From a checkpoint of a small mixture-of-experts model trained on Wikipedia.
Size: width 384, vocabulary 8192, 55.1M parameters.
Experts: 16 experts in each of 8 layers, a sigmoid router, a shared expert of 256 neurons.
Training: 402M tokens, 6127 steps.
Below are experts of layer 3 (counted from 0) of a mixture-of-experts language model. Rows are named router (the router's row for the expert) and show model dimensions 256-383. Each number is 128 + 32 x the weight over its row's rms, rounded and kept within 0 to 255. Numbers have three digits each.
After each expert's rows: "mostly gets" lists some tokens that are sent to it at least half of the time. This comes from a sample of Wikipedia text that the model never trained on.

# expert 7
router:120145145138106030124097116092121145177140127146098117123138160178103149101142135054161102129105113102121175096100124140108115151173142072136152140154162132111139123163035151104189128156148105074144176134094095135112169115107149116208124105080098123143151176108163131152175135115213118094102152118131136063118068171076092135122147120163184130147084148103148120153150096094145119120144
mostly gets: " he", " p", " b", " f", " d", " s"

# expert 5
router:113121147170104056183131064085118151158190113114100139124121196144125106142121160070141069106075112083159159093104145121065069133149151145151135195146167148095052119118102148117136141131127104128161134131170187079144192122114105116193076109124060160138163145131127129124150098118160116105063154149081063171142119084111058193174116106145180150169162089148205149158148112090163139137198
mostly gets: " M", " J", " H", " Al", " L", " Ch"

# expert 1
router:075152121131138106145125042133122133111100111114090130151119185160094124122082200042190086124149127105091178147081173150120096085125115139100164118152137066081070118134107161095168124171161132115173124145133129118143163164145130116109129117155103117111134136089108111136141051118106155093087126189144083114112069153120073199159127111164091161187128150146170183125064111112063118123165
mostly gets: ".", "%", ".\n\n", ".\n", "′", ")."

# expert 12
router:117158127109165105170177105136115135160145083115101076107111154139108132102135178092197142121119077158113141148153108135061064141179107160127147177163164114053128134146120150106121095176176116128185108137120105050137153157156162098191132098117090155132133178172128148147166115148130158093049111145118083158128129145086117145162172078136160174134162087105195149121143100119099144147143
mostly gets: "aj", "ald", "ić", "š", "ah", "bert"

# expert 6
router:090086124156128095173137140096100117122092146150084078128133165146136153124108157043139099108142077119101135095130137117088133106134115140123175149115176100093104118123115184160171096181123093094177123134157128133097140171163155127208130084181129156111185180117151154182178106145094135106082148121140110136136106093140114142102152073116152158190142118149125145164154105090135066172138
mostly gets: "che", "le", "que", "te", "\"", "io"

# expert 9
router:113106109145156110122137105170063119150138095133084136173098166182120136106116146099162133114107110120125150144125178178157121113169092137172144159146150103125090148127109168122158076144140162206178199211120118115098192147087149107166109049108114176113146138084123162116176089149156137120155130130182115151097138106136152154106089139122140129171169121133157130141127100084118064115190
mostly gets: " received", " used", " announced", " support", " moved", " use"

# expert 13
router:099137152152130090145178083143102113139132144080130076076132191153126171112135147086188140142101105097121157149089187155064098114139129138145135159167148126139107090132094222160184115163174155115147145121181131113116150132158192104114178053142144207115157132152093133116156078160133150087168101174106129085116104150140049137174138106155109138122111098145149145132107070081142195106139
mostly gets: " of", " Total", "See", " After", " However", "In"

# expert 8
router:114129098177061099126170064122110106101136126115116118131105179188086104133068185125147118167091111090117143102097143151077073157128097133195158183137151097125151128175058177090154086122143131068162152139120109081142136169137123105113152082114096122138194110125113160178154074140114139077144116125073095135148147056164127184169095087137169147153170141105140139153109103115099097143125
mostly gets: " a", " the", "\n\n", " his", " The", "=="

# expert 15
router:102073115131121088140106107120098186175134157121123123115110209128073152118116158100109067179110095120150185076119166187081107144154081136188162194099131126116082116107071163143176128156131160096139125151120161122094149182140158157176103123129130134124113159082147169185177108157167140125100109175098075106130097114093086108144177105160113143143142098112135126110136139078149131115187
mostly gets: " (", " \"", " for", " $", " c", " under"

# expert 14
router:111156098128087076155161127099110165136183110107088142123141157151125094084124133009121112121156099148099158139133141160036107092154124117163205170120191105109083126168123147134162105125131142128130160164133183123175152161167129135216099088090116114164183111128182139134137051123155164092063128114083090148125115107078122162169170094143149105172120120154173164170115110097115157165192
mostly gets: "anth", "ović", "″E", "mad", "erb", "het"

# expert 4
router:134153140142125090177137120177080142169114134143108094117159117132164111103119145146151151146129111126077175093105125115143076076151124101120152164202163110071129102168106143134108121134103123146158193139170152075156137139183119130097089132156109204144105137139139122184171129097141126102100117146155102152129137102090113099174133100150138150158198144177130152110124079163186114135154
mostly gets: " and", " was", " to", " as", " is", " that"

# expert 10
router:115085157148115085133118149115095109169158127125083097129168168112119174124118124094167110101125100139166101075140109190111080144147074124121174144115150123097103075128119136105164147170124163162168147166127154070143108147164130111248109122103104127139163147104175106121188045147157129077108131131127074160117098143102073166117120090172219159159159100126166167148154103120094117153168
mostly gets: " team", " season", " career", " football", " company", " School"

# expert 11
router:121161144106146093167130130117091090211164102169092135132151147105113158111122162069219107071135076103112153125053168169117134183203081158111162177165163149090127151109101197100168154161146117148173127180080131053121141147104112107154155107111073143115152145141117132132155096147129140090122083157082146134136106113104137142157145127187122140133139135158127101127071095066105148170157
mostly gets: "atch", "oot", "ool", "unn", "rown", "igg"

# expert 0
router:117110113116127138122140129074074139216200162104058151095099118150110158148154183118153100104087117076072152110159136166119097161171108124149155157155179153070141090080095168084131130144144134089152128142106166105182153168087104044121158112090120123171127105129132158117169100132164165085055126143095113056138103119063126171105155084107104195181126118174140124132129108109171132152114
mostly gets: " |", " on", ":", " in", " at", " from"

# expert 3
router:092150119139117117137146099136100158137119134046056074117107147189124106113144123099109114078104073147182167129128157108100144106144128194161151170142160099074068072154095161093148140162154102073171079139149144075108117141096180081167111118115090103105104161166123165091146107132088137112064134154158071154117129107143117183147084100146138140160138131125188112108139111099095137123109
mostly gets: "-", " United", " John", " New", " South", " University"

# expert 2
router:109128121119122116124150128089106092152176121129112129134147209145127146111115123065139093104126077115122159127102112123092083160172105161169161119143152111123145055155110154091146126212127127233140158137158186091117160099139157077134150121112135094138172140134120152103125050151114121069091139167219100103109147099087122136182113046129150185180159109129134078117164086028151147123130
mostly gets: " ", "200", "202", "201", "199", "198"